From a checkpoint of a small mixture-of-experts model trained on Wikipedia.
Training: a variant of SOAP for the experts, 509M tokens, 3551 steps.
Below are experts of layer 4 (counted from 0) of a mixture-of-experts language model. Rows are named router (the router's row for the expert), gate (a neuron's input weights, with its number), up (a neuron's input weights, with its number) and show model dimensions 448-511. Each number is 500 + 25 x the weight over its row's rms, rounded and kept within 0 to 999. Numbers have three digits each.
After each expert's rows: "comes after" lists some tokens at least twice as common just before its tokens as in all text. This comes from a sample of Wikipedia text that the model never trained on. Tokens count by the router's weight.

# expert 2
router:509541494513472459484537549532491527516504529517537482480487461512524490448490542502496484498533508463507553459514486504498482537491467491522470467522479494535473482485531510472527480487503515
gate0:484484508502462519489505505504530516519462511523487489484493429504530512522513515518532447489450514525514546484483493501498490483514508496518547525499541546510519514530524471505497525476479546
up0:508482531506505500503508490529511516528443484511476502519522493477519492546499502498510503498500478463457484515535514471510510506500488469525524522515533478507456478502509499529509500457487522
gate1:519528576494496520501509479520506499519475527490500509490445480459492476516538440499521535505507502418467503523523517514490492534550535503506506481496482503550493495498490517499512542463485555
up1:507471518483490496541496495512472470501481532533526508474498490490508531463512535505481519467513523493497505499493514470523459503527512506435517473459532509468485486503482493478532532503425469
gate2:513545483515455486530466541484502495466548493546539507509531491545513455503498487474523465511513542487511485525510492485512490510507488480504528526514468506469501480510547484531454539485500525
up2:525480525470484483473504495502541490530465560506502497559476507503478490429478503497503489510505500514489493507509493506506533496520551526503499472456484519501475517498523519523494493487540445
gate3:491471487493472440498515503414479475496553460502542452504517471477484464520531449512507507534476443512473491484518458504503512487518520517442493540500481502477511516470515478475473495496512531
up3:500462513518473501530460522489526517478553465514523479464519471484541512504531494513523442508520478495502515502544495489517535494522480497489501541478503519495478500472578489497513501545525488
gate4:485489515537460486520517541515505502538502519447531491525519536497494479520487476491505493496474486503482503525536519503461504507554525505517464473497498518523528500532470526524485512517484470
up4:514474457511526490522482501564491469552482517531475450540524482501483465463485489494517528519496509516492530493486482492509495498467530517490539527497492477492506499500531525498526519504493544
gate5:476485494476477539517500497496468525493512467516508459524514530437494510519493488504502496561512487495475532493478492495513519496473517484521523470485475529517535540512529517447474510506510481
up5:474514500539480473485512504503521462515493507460538505510573510558475463522502456497541476520483515465489501538502514523493513455453506479475501511512566509503510489466522494491494508507509477
gate6:441493523498552488472504495516452491518501499505502494532531452482507510467501493509493492514530507485535517516540483478484517518535476481529516477469528488499523503536546506494475477507474487
up6:519544548448515552466486501487509511496505503487518549518533434502531498475490513519480505467492473511493509479495513493475522478480496529533495498459504472466519506459489489492520479494515519
gate7:480495507544513481499509515507542505518488505488537493500478465526539486496499496509521459491490533515522496496501495438489552515486527527513477495492467481508464503495521482463499493522473510
up7:493517480483482501482502479482479462502465502515508513508496518491453471516495512530498519515566506467517486527486513487522429512488479501480520513459501513478530492505499510505500542475485534
gate8:491495529464503484518452498530498505535550473491516506544477516513511490542498492515489454490504475487495498524513526493444469487496537492501497478497537508485521528506556468473495558543460506
up8:480510504452533479469465521531471490503513492495528498536475521495491505537496469472487505545556469468490491553494497491482479485478548485513459478473578498507524509519529457506491564492438534
gate9:527494513482485488488445456499472439488487500463493500509515468473510474524504500473507504457519492472491527490468511554553436501504509552512510485450495457502504534524519475438542491466537501
up9:489495507491519486501536505451527484477461561473511513487487533535467469520518479488514499506472523491507547461484552495457495533452511486489507502489487499493525477504505500486503514531516525
gate10:472522537552492535474520483487494554473492517470507489517511513547492511488494528485497476510472496479523492542500518470475509472500529524451488531497497495505490479508505466523486529518528512
up10:534493543464540452518533447495540536502512504505525502497538511507512469518522539510479473468511463499534490533454520496497484536482480463545524514488495512494511524481518487487509474519444486
gate11:501534506479489506507531557444501496468483495481480495527448457520490484511523506505442489479451514518499483509505497479509487459458501488494519508479502494520469527494500537505466498444458506
up11:483480511523514462479474491518476470498534512512531475556473504549546526444489478451512511541468519493504512481511492494540469480543502519457540538478469526509475514483527482495457451498497516
gate12:450488517483508509489536480547465477481513514475491484477508512481524498525476516499478504519499487497513516505512510490505507536475520491448530498482512478486465479565511505527509527500502522
up12:489482481500544541489477497528500451506494493492495475474565499510514491504447520503509447485531491472521519507529558490455500495477525467446493539468479473516493478530520489504519534530537472
comes after: "| ", "|", "- ", " ", ")", "; "

# expert 5
router:522532497515470465468532537523520511513516550527527465487492480510519477457467547517487534504522499473506528472503487439467474521476478462511476479519487487527480484467533533459518492481510503
gate0:555527489501476535504519512510484526469499503545505544505493430487485514475461478482493502483514517497491521525502503516503523485499519482473472510518454528521463501482553502495468485514501494
up0:534526500516499490505534488543521520492491491545504511462516411495480460485483478505475472519513517517511468500494502517451506487519538470494477520504488523536472482526530505489516506504497509
gate1:496491511509504512495539468474477540464516444489537465504535475489508549514508532455527466559477563540521490477526524538444517475472486534478465533508510506466437554482495496525483518481489492
up1:515490528463510536507539526491519499479493464493519504505463477478504512502518480498545475483528477529489505531510518540474520516527503522525519524460469516511497510531507451530492482524472513
gate2:492503536477480504471525463469477515460490510481549479468502489485494526485480514473529537501536487507474486472538507460511505517537535482492509500475450533505507512512488507521511553514514472
up2:477518511490477487485470492458465504494532531519481500468513498516507521492463523477486523497511513505466491505494502492512470494491525496522511510460499534499516503519492514505515492489485531
gate3:462508487473476496530533435524504478496491510483519499462511482442507522523492508490501498520522494477518496486465497477502506476502542465492499466492546510488535460507504554487488560529478490
up3:516485506492511479492504471481516494512498534487498514524463514516511458480520506515479487486495521509481509470496484512464488548536533496491535482495461482489484491500565513495485488513529521
gate4:454527509508442489508525497514453464474505501495474467513507487521506523502491480511519533510477477503458540542502499515526541507479479530528533473454511537537479510468526477475548521505465557
up4:470498417477469526524531520446501485496519525595503527463487492461464512495515478503520532469524478557517498560511534467515549505495461506508531516471487527515503507478508511444492535511441495
gate5:504502475460506494495418531487531486540530499485531519507510509516490459522494510467473520500448456505551433487462519497466508515478520482486485510472466510442495514499515528505508508468535491
up5:526515498483501495508486515508497499472495525526526524510516527481418489475515500531511524490521496529538473516476513517513518493505489513518495524523515431488490511500542510513518523457447527
gate6:486523534485541516478463491433493521502478486519517485509462511497516465471438478485540508520491478535491520520480519525497482514486496493516521494504480488535494509520550435442518489526500474
up6:505480481525499503510520440509478512522518492469473513502454519534540511484522475489498502468499482485484521518496478514458469501504491470521467519471487513493535465504486468545536507471479479
gate7:487534504530502517507518500508522517502479537506537494539528450520474504501479470477534514492442515444504473490487478492522472502530556543484489514500442486486478553498526528510473495495536458
up7:469488470513476497506533484502478531508496511477482490515522470530487495481519479500483471517543489527498496496511511485482470467529519514519470452523531484484517506491520506479468541511501553
gate8:514492475494517503458482504496549504524506498475539497504531476554480500487504521516484504500523552477480497521496485475493512468514520463499513485501456498496502510501467486534467507509484460
up8:461485499528538484506506523480558508493496521481513528503511494507508508535495473503521519560500493521490492484533463502537536501487516488533495491490477490523518531538492509515504510493513466
gate9:463499507467511502513466475503445506494477474483525497483477558511501514488491495504515466434502525514487522516495501548500497514481471499541477564520490521501535477550471510563544488517489469
up9:539467491506468506514515523496520506466524529522468552457531483507493475468488491448496507522536454494489494502511477517484516561521504486451488499523516469468504505471472485502497482455534496
gate10:496472482518491527500497503494483456466474513504554486465494509483541515498500523473525466492455451458507470482469504457481525511491493526498479520486490461521517501505504480484479503539498478
up10:510470508536506515534478470481439515486473516466544477518524467535510506487528483505510463491455469460479455488525505500462481500488514497481507518505482496528498489501511545501496490492500473
gate11:492487470495476503491485520515518504462461483459528540478488504502511486490511512527508508535529489463499535491542513490501520519501493471490530449492502496497479533550477501472486508481496436
up11:459457532495516482482535455527501476526533490526498505551461506511516491469482543493480472480536517487532521553489546494475509475532520509502507461500514480510533455484488486496467473477509490
gate12:486497525496475476462491510515503477517488496485512483494502480463486499486494458491531562508496531478513464535460551461468471510498482510506498511474515504459506476479444477465457527456512501
up12:489504501549479517505499501520568525478548550477508526491499485525491495507518529519521505507508534505419536488484502506507445500523521477474496530470489466480494490520521547543533483554527507
comes after: "| ", "\n", "- ", ": ", "202", "200"

# expert 4
router:522540485535477472458532527527493515521517560524517479476503479503532487459473527524495531503525498493505532464494485445497469528482469460534461475525488481546470478486529517470528487478496512
gate0:562534500509503504509510476531552479491478502499485534521457496501472530528469475501504496478510492496482489462498514470437478501510549515502485477474534526474528441505507491523529514507491523
up0:534549500493496515539522469548486486499501518496516539486464460483535529536456494454509445499520517518491433471476523497472475504500496462507496509476507482459459504520506512511478506439476518
gate1:468506506513507504476478517471471486488508496503478508504519480502484538465515489543575474544507514509495461520480513464504483478432505490511511517494489485521499494458488483475538498479504513
up1:483494478516474457524521479486499495515535509504471545512512490463488506500484507530494528535471503503517461523495487507480508488492519529497501515495523507476478463492469499515478490544528502
gate2:482505543512505485478458515493488471523494508507475491514495484495510522457472494528466514465475489504522458555461526489451528518458484507478484497489488489505498489484475535505537480517515489
up2:472479516511506515530518485545524502501483528506500465477473492470472531538493504489523489445517525497537466534493483510519504492516545483509518506490513510507531547474474522462554458481492478
gate3:475455481454494500527513490437532502477507501519516449497438528531479520470475444476508502539469512468506524512493504454545469498565457495481478474486537540506535491547467506519493474513509483
up3:511477502508539486471445524494528508439487466512459481481465519480500497472525489512473450484475509532512524507482474431552512454538511482526468523541495517480490481508501515485497515516497459
gate4:494470484486542535458499554482469510492488480531460481482511489527517494512429485531510468487466499515479477513506507510495503523455444509502485514499436493508519522528556471522464500532509482
up4:473515495508490495511530495504500520467489543521516489549520503487519498461470492483474506539497505486486454500496470498522505587484533537481548516523525505507518521537527513496511521496476465
gate5:472485506476507541476487476532496515537515473510494514481491477480515534494458495467483500523517496500499483497483548460514530468493501476534545472472480519521518498476451487494524474525502481
up5:518540539479507523456541432502517494491524497488487471483487434482455530498533493526502493465559491508461527481544509488490505502448472452495468502528488478521519464512478509495538486541555523
gate6:536480530508524493501458473510502487525512504535495531491484550480490461493474466494535543519507485503502466520525530495486498534510528499466476508479471533495524497509509475467531509461519496
up6:513512483479509509497545481457514511491482494506516499512497509528511510488500516530488510497513500500468479472481480516490525455535469543538540502509499459511470511494503529510491470500513504
gate7:515507505501523512474514510494525510502506512551490490484513511490527517498507479511483460470507524508440511563477505480504540554524532517523509512554519502493489492476452506523522540525513488
up7:502497532475484505519496523536493480507476526447519517527527501504570494498526482510495496501533472506473491568500521527450463517510487526503492466560495525510538511469458494463502457511463502
gate8:485490468528486522495491498519543500445497457493477473480529501521513475497511489524524481511482511476514429461512520534505454524486506546525520490473470484529479540478502458487510531497471529
up8:531510539508542509498499486557531515495506492503497549485483478507486515505525504502518456538490512512459478483488489498552495519541461489513486486488487490495512473487534557441498484511493507
gate9:469516540480438522442476534471491495503536476453504511518521488483518488505441502482500493544501470516494480468518502480518501517516490488480482484428490554562490515496496507451517501484476502
up9:467517542467468487503488504502511505482536550472475474502497481450511551542543513447499467507510488507535497499509528499520515518481461474442489484440475527504533497479508495482468501450484471
gate10:447486500469464469472505501497483515510490520501478525509489491480532516493493514534484496500488496500432444490496487477502538508486500486486486492452483550516487483519486510510452531509479491
up10:500476502475479489438512480515495506515498530539493474502499502498484485543501493495506516515510529469498492493530470525471460470471475472500536522495520527466526416510511512531474522506520505
gate11:454528509458501527504444472484451453523507510502453495456500481460487526470504446540495517488524508515503516550465501494514430505528456519479508510446514541499511485522509487528508496505513508
up11:514504505533524481442461520500510485474548520491567493483522505508537522516465502540524466521463511455495464460512475507492557533504527501540505487543516489505504511549464474497491495468514522
gate12:508514522511491508466475466453479516517495493465459500504511455512483490506527487489536464451486522509509458506506494477489536468490483492488509514499505505487466536508485475512485516505472495
up12:512506495537473500442509500551491488498485469471523514454524494492475552520496484462484470517544490478487480535499511505476527547495516508508516451498506491501488503503493476464474456509506518
comes after: "| ", "- ", "(", "===", "200", "202"

# expert 1
router:522534488525468470481530536533518520525496549517531463493488472506512497456487542533493471497534513480496522456514495490515464525474463467537474471518495482541478488516539499463536476480482517
gate0:506516505447507501504498491538490499506490503512481481497481460511563537533488525494512523519446531515437462495508499545514483502456479467484487512564486535533500547452493511481539477483478518
up0:491526496513462514439469571488535509516518544493515489506516484513545514491496477528526483502532488533531482529510523562547477529516477512464485481496533537514467520488492545495500483478502491
gate1:480548478497533476515463492518527523490507526506527434489507483499513466481447520477555504514462509500511474495448520515537500494530502500529516498480499468478493512467495510521496481468513531
up1:516506475488491476482501497478487516497507484471516501503459467513479550506519462522449506543477486516499494509537509474501475528502478524469513496494574494504507515510524462504510481516500471
gate2:515479512489509513515510487498443500511474521442488508493489484479514517558502479493505456480462467472492462523487479534517463525515482511537467502481525473484455518533500582538518462499500514
up2:491504512516498490469510505504565491513509494510499495506525484524494489430490544491491537546487541492529513471490501495497503499477518503506551497489483507509537502524490471441483513488508489
gate3:504458500489507462516500493478510510477507465522465489531451488497467469468514428500516529500522496514506500479534511539502484488554506508505520486516470474456474506490519528533508450499471519
up3:495477498495503546452498490502502479538537474511528490433505503565490537533464540515526518491494489471510520491487492454483533478548518495489435522478528457545518438489459519492506485482519516
gate4:477492510453526513466467464506494498494472492551484488495485511533464442500517477463541467481492493492490473519498461492520499498464504527516450517474509526511508454495481585562514505497495496
up4:514504486470526543489476479525479475484495474569476486483479486515475494508524493507530554461509519504495489537481512469483496540494502530544504515511488508487468510501495520553520506530504532
gate5:500559552514476529488479464529468481501534450476522518498478508543475541487511492513508504559515478509483510512525537517517508479473519511496497539483523511554455482494446500486459484492476462
up5:547498509464538507533476442525522506505549519518509493485529479490480492462471528441492501502534498464487532464519448492492521471512466515497518468499481496510487475479452508493484452462501482
gate6:426528460481496514495501498480492513472464533532512480513502509482520469479454463460501504544496476467537501490479499519442496523454503501550491528484458460493448523499534453504523471510511505
up6:472494483573466525494486501494482498528491533518482492513487526496549481523541456465501475484501465476511503557508500518431479450475505478517517480516535492514517521505455461537494502529513509
gate7:487529509518561536495479472526512494511526502529506477493517441482498511516509463494485490508483521491464450513521441502476541487510434516478516486506482538492500490493463496507501494497536531
up7:477513540510508510488552482498536466514492516510526497508539488479506528496532521503496468499497474462472510518485439507470514520531510505500513518522470481507489452490481431495515494507486491
gate8:472506510514533537504470521495562508536499545465466526491477534491499566457459497528488523503514477478483526531545516487518520480511502519479517491514510506520497504451520471488469476489468536
up8:460485521531469507487487460467494462515536495504492528517536483525489504548502485526502515495500524455468570516496478510421498497453490519502488475496475455504507494507519503490527512507516473
gate9:483511510495537492486502525472486526479514483488484435553452498467474515464512516467537527500475497470504506497551484543521511509518499466496481523492473495470493525535486495511511468486485486
up9:481518465518498502531497524542503502478475504478493523507515489530506527550484454510484517506505464507534515549504569487498492516491474523526489526519502475546511464507490500482504490499491481
gate10:488542477540536508472501522516488498519497496496478475528436475439487522465473504508533464506513547464562486513538484478511508485497517459479524496492473489489504489475488469525488497510506546
up10:533487507515456503503479513552480483531516512518491520428524529501501486501493498446462491494518422524497513482483527515476502522499514465533518514549486529519498493545440487485483463481515471
gate11:532488424455527512505471517508541527494525508489504498479543486524500554494524475533498531480493442511509523501514515484499505498512513547512512494493472510486514519491482493515484472527564523
up11:529516511492469485500512485496514512491480494483537494515450448497542508501513477539515537505495534450552479478499515451501540474581459512530536517561530470513527525518502522503486472559504515
gate12:498499423489468470485455494485488477527494452523541503455483485474526481507511526487515504480509482535484473524449503530461489483518524438501473482472481487514543531489510515521456523535542495
up12:498472489444496493527463513525495479483539546535549472494487449524505511506496549517523504487542466494498491501448525505475513470530505501515494473525491526487471528466489466511487530503545508
comes after: "| ", "|", "\n", " ", ")", "("

# expert 3
router:520545489531461453477526531535514517523516530533518473501476484513515494459488538526493483514526511485508533461506481460459473526485474469546471487520500493561480488495531523463529483467488513
gate0:480539530522484500482455487543459546507437481530525525532532510455528500469491439458521511518523466544524501500509492470490515527558469546495476481492534485553511518480479517470496490482526516
up0:497516510474501521420510501525526458491474498470506479502504515470476474494520477512495493485475504499521466481503474524446471476439446494527511510506489449493537500521486512494555495509501515
gate1:473500474501493563511498522539456469521494497537495521502506507479488465518546520518487547532527521455484494512469519490489499555463471501544510530470451491534518506515455490482542523503501547
up1:511508465489530473504518526480473483503521492471488534495476495569488491508451463501495464473507477550499497487533493537523514482514476508461531508555549488479524485552515476541514488518470486
gate2:526493532487493503477501484493466519498497452531483461551464491487481499487448508494502518505500506499468486495485515491475487484525495498504518497450501444507472482507467538502473473490513464
up2:488453506508497490522507523469473504568530527502507479532478511498512470493492512507514564499480538461524507494504514492504473468531486496547476504516490578499460514550445504447504474457491514
gate3:497477512509506495511486497468542487509524477500474494485524576526481521523510482508514524518534528502472468501512472469494506517494498535465501496511490514526533503521562529494488482537479479
up3:450474466519477459505471507520505560493487482540486508480507526488492486525494514493485545528519511547451456510561477528487484481490442546493534455494433543502508479505500543499511490521514455
gate4:469547530513487465522490494496499542506494469485480514481463523512502498509487487467484514418458479476475465528473529471537522509496520465465553539513483495545454473524462482508503495453450529
up4:494480498481489491480481514545501481543480530517511539480536540504489473499519448510505542539501486481485489474513498527530533497521472449517490528534470492463545555457512522485499485525481470
gate5:474462485449477536512518481506467509464528479488506503496481504510521467508474519492495490520506504513518521460485531521523477509424494520522518498521511530503461560500462549457450492507472476
up5:488515507525530499531499477452471485485508546521485482463482526506493503522508464520498499500496517518515500477534509463458519477511483463494497531504462493491541483466511487519472501511536505
gate6:500523492525517504501503444504504480487478475492483524489550469500530474511486531482489526468470526465513497477482513526497486492517496512486513532477459505501486463488519492505521506520484501
up6:500522480445475482480494503489471485532500481482482528540490565487494496506519485503518511480523489513477536462525496520490501495500504538507504503501537516501480515482492518545462477498501561
gate7:511519511506419490526482493584492488469483521493505497531439553498462537500469468489505505521532530493464465519488483404490540521490457462490547521479459521529493469554497499481526548539481490
up7:496557497520496557489491540446559507566486509535454485477504530524509487527522533510525515495480502511520511490516496478531456496484506495468464484512519496450492520519523501473524475506498513
gate8:457444503494539510496505482480521484506494513541520486528475502488512492482497491495521519507539565456492555540484550498454520513454491482522447476472468510485527501504507516490500474521490469
up8:503495495485477482530529522501518471476479519489505514524497536513497520489501535501482490467470503506465462504478475519493476497504523520498494482518468523537471546542499512495499461520483529
gate9:515477493501489513504544518521492472486525467524526508475518490499490493492506478517484519473523450473459433458453485490503508487513488458505524523488490527521464488518453487494477557484509481
up9:497492509507507484498507477523461549514528521541527481491532499484498484529492489493511501536483479524501517478473544491479491533443531539524527494488461512555518537475506480466524490499500480
gate10:519515468493510482469455535529468518474539470478466534487519528490496489430493535498476473509527540508480497547501521464477501495484518491464508512477494523513502451480442474497504490520486505
up10:502500530495494506517497503490476509514471514506492467504493535546509506516520507472511524526498489476500526471473511579466523534515478495527508416502507483520511469507536491497463496490538462
gate11:525497461474486531485489492483523501492519515520483520482542510517509545487518483516480484504548549505491477527510503464529479516499492475498475500511519492501548471492445503499489486508508523
up11:502513497463458497501500494516536546497563526568481500493498502531549571489498441533521506499522568482490480507521550510526481535481521493494487504528535502502496508496512512494493464553516547
gate12:466487486534490499468448527504498487517455511477466513529518480495485472502513468491526505472488494525466499513524503493474492486498488483502525522504483507517523463450530445512486545463510520
up12:470453524455478504493473554460516487516477508478500513499497524496474501525552528489515533478506505536517510518489473467487499469499498504476539554491513476551466516462478480477530523494492486
comes after: "| ", "|", " ", ")", "(", "; "

# expert 7
router:530540504522482452471531541524500518516519549527512475470498476500515472464487538518494528505532493489504557461497485469489472523482468456526464473514501489563483484487533534475529482483482517
gate0:491511516491514531475490479514511486523522505522511490526514523472489528483510509501460517490490500503454515525522546506492505468471487521463514482564523536496486515518500492522496493487500531
up0:511524513474466479540476496472518487474495482474478511494523494498476462501493489506500514488514530462499488485539508535545512518526491503488513520492478427479486471484496516496494480518451481
gate1:485526506518490513479485499466474465491483521479457478510506507514490472536459516521475492527491543511516495522523511493499490482556506517502561529478540455502463499504490473505490533469456473
up1:497496480558526515506470500520515481508483501513487465450513532476496508502489486531577489448465471523471529488491510511495518490485487507490475485535486501487540498512494482528461493521499465
gate2:564514444512491510476514506462483496522502501506478508502521484501464467476487476501499476507490503507520512504478511523496493507475460476491523502464472497495492486486554530496546515460490466
up2:481512495477517500522513482503546522473501471463516480533513496546507547488515564492500521463441504478515490473455431474520485511485508524470469472544512521517496490554489535450492543470476508
gate3:467477472471447460515501460499492540498550453528524548513477518510511477453431508459484470519514473460521503484510526460521506524488521515531540497541541499472502486501522453440501521477500491
up3:482507531469510452475449465515465527512477553516505469475508534513491508526526535510495512505497529512500502527483485527516550482501496493514481464459485513543496513513486523482496502491456465
gate4:495490507457491522482560490511474453467466510502495492496472481490527516501494507552515517502427533525558532544480493460435446462519469505460516503503499492515476511489508493487470495472437474
up4:505525533538528494481514449525527523478537517488538504492517490486516486523475480497498483507526529481483449499482513462509480546479564484501525526513482499467557472488500483536521527484516515
gate5:504496505481525534492511483471461487502473515478490474540498495505503523546526471486551502509523505517500531507504534513481496466478500560515487496493458498588512474513476525488520502515499519
up5:519546484461497522554530509516475514498484510497481532503516486514487508509495504475474491468465482493504500513486525530476499512519491498487466491493514495537544486503527498515467481434488516
gate6:466492555512490467487523474478503507512478483483491512453569523498518459508468545501515502472511436519504511551536500497448549497471520494497510504494531521507546516481491530517523532518511505
up6:515505495509518544541477521544503439507464538481556506505465480492523567476534458482479457554477497502465465473467496483514478471519509514536505497495502509479487495545500510481543481450469470
gate7:518481492497513510507504469485539529509502490500463509501463517508459492507566484456517543550533540503421532484498517463499509468550501481491528561500495467485477457500488500476523503512480504
up7:481466518510503490497445489530487461485491480501524453539483508512487509499517495475524503485448490500489521533476468502485513470530453541470466506481479494441490492476480450506495512524527510
gate8:501515533429516530488452470452519521520472484503497509485523519516569461517485513492524501480537468450490485487489498485497536501474499523490537546485511555514493496510465505483479521523500478
up8:505455491502517495505536528460529501508509490528498503441487520509532498499523488481456504483515492498473528474520506487497520497499460517539489534471493453486482520522528527481513516488485492
gate9:456499478482462507520549501514510496510467484518490508457464486528535483534483537497511504511497460499505503497504466480494529456502523498515585483457475514522472489523516506498511472458527500
up9:528536481534520487500505482509482503495530527479519536498512483545503553487537485497516477509488528508466491507520513519535476484479528484488502504552521479509512518479481544474485498488478510
gate10:512488521465513528488464503490476471481437537503505460489513508496504486503514505449470474524514511466491481489468513528490498504473535504535505503482544530496443508499464523454497473485498491
up10:515522463496504516502519477514495513539511445492519510498474448476513460523515482513490526504442492535523482489493484501519506485474489507509492544468531545524446511536514503473509524523487483
gate11:494512524510487455479482496482499507509496478466445515486459515460504508516457467498502468533498531450531492536547511494550554500502499515545494488522561505502468505532458517470491499490511440
up11:491488469444517557520493498506480487494524460496508512524468488523465515515517523490471485525509520474454520491547538484509507510525492467497471502515520474473513479485478484546549503482481511
gate12:502505488501463489470542516491504532508447511480492479535503504457471544508468428479484493474461455589492517494500513540493480499475537485462479505506537487527527474489497510465492461471493504
up12:522563467511501477471537488502501499515511501501491527501499487495466512536524456518489508508459489512543478479471529543464540492473490496442500524452517531531485519457520512501511477484455494
comes after: "| ", "- ", "(", ": ", "In ", "200"

# expert 0
router:524523493527470450480539546541523523527523535517526473490481482508519505469494522518491480508521503478503552468519485484486474540474477470538464480526502479539485483503545516477541478482470514
gate0:474464472487506497501548457486553517547561527518501495497472523509495504487507479501497453519465559529475456527465472524498493512492502536531505499520477486540476524502509528491464498507497522
up0:479498492490490505488464514510512507431517469456515531526490467496547526450497522468491519494497463489510568518515476522482515508505506487459517475486494489501482488493494499531533495522558496
gate1:511495549518514510471488486480512546501527494463514472513521496484512487499479529503474506459461506505465490488515487486510475513469495474488532516534536498540456510527472526506517481539505496
up1:479509525479536508539557516479499496487513525507520545531533517511479498469499499498502522511533542552470465471513452520531521501495540498483507495509500528477499503513506502494477526514493484
gate2:529495548445547471461509471461464488505494502511535467556501518502488486507545483499470527482517508528487537543498532503519441519506509541525532506509508501506518549505465482512497462494478473
up2:524500478499510514487502539532506481469514445553447500490505528492500515498563488513527486520473507415460466500527505509475464492517489476451458511530534414554456510532470509475523523475527520
gate3:483543487515525497477532549459458501542480502485518513496471506482508470534525533459504497496487535478502496539508534476490479490495550503518495523488517528476466478482473491507520516486461494
up3:511481493528477474527465543471531504464496498499510526532495506518471529540503503501510523487532444516487521495515505461494520488483460519539474512509486519565486498532486478459507543500495519
gate4:478501512480485464465503472449530515512496541516501550488515517482500480525494529474502496473466511496525516496527550527461488516473505521495486489517526485499470513527471488512506462552472472
up4:523488508497508452467536476486502510488509460487465552470496525512524478523477506507484479462502485495512506486494525508489532510480496494487510507485533473529462526515486466481485466556468489
gate5:565492453474512522516503565502542528478509452479501529492525544472530521548468457513530485489527544547501492516461498513472477513487497507499487499515510535488480466502517519500518477457505507
up5:474505548487506494471498459502476440502464497528462494505473488487469543466550538533478517520486452437467498469500520478512529456473526524513542470486510517518482496487516488449458502520515510
gate6:468525505543516469511537469465487513471479514509496510503510487514495453523500511469458483514457508504504554571462505492541476537540518551461519530494491479471491509462505493475487460510508539
up6:529482473421470481474490494520507461493500492495505484495492516502476488496472502502491532487461495503488509463472517544480496513482484487551491503501512492526515481534492534529508552474463486
gate7:486498512556458507498470467527477497516496541511494539456472528486526493525475516486494449476553480505462476475512473516480500490529501506484504517497468511512492554499553500487485473545449498
up7:541475503472514529488454513487528472536521466484506499506515492505459506452533510503501492501449520528499497509528502491527501463499483478507480475444495523471462471495467509521459476468488498
gate8:486493501459483500509498537479543492496527475492549532515547527541484512477511530536543456499452494516490515549489459515490492546464493464510531522556536498484505543492514492456499462525503461
up8:523526497448498501516515503529516515502494493467531527505536498503473511488513499524446496501470534521528533518466477525505506493483487511518512481521496470480500497468465499448477489499511530
gate9:492503505498460511491519497546562499495471479493489475528501491530522551453510496495531486491505487503531508470468480475497469513458475515510463511472489520485482519474466502479511508501508464
up9:464500512507514576522499512509471469537502489517507517524467485511488519493509515462525514525465522458478496508463512467503477469492447508488506491528464505511491481492504538519474508477505542
gate10:509494498452484514497465459470510553486498522505531482509497443512504510545506520488502488473507498541452507475475499471521549495477516487556554527519503485519497510499515494491467500522472479
up10:465479535471529486497526532510490443470454513506480488499522537516484498478496491536515506560525475499486515523483503520495488509489544554456528485483506508509500509468475494530524504522499521
gate11:507519463498465520505536484498482496513511474501466509499552521532488492493473494506491488508502537502480482526496522501507521504450475542470486494497521491486544485445504482488449528465491491
up11:549486490484517458485532513490491510475488515494512452516498464512541492477494485540465469515558516478505492493482500501498498529517486494496494522513513507452496442503489512506491494506506517
gate12:493501517515490480464501481489443537510537473492460480503488535569529511507461462495503466453505554521493469508487505478522499470503486454462479494460466542451467518539503486460502468519492523
up12:516556502529505533480480528512493497476515517479455504481497468525466534555508488492500515505511502500507521527506496469473492510511486487470498509513514496483488496505458543504523504509498511
comes after: "| ", "|", " ", ")", "(", "; "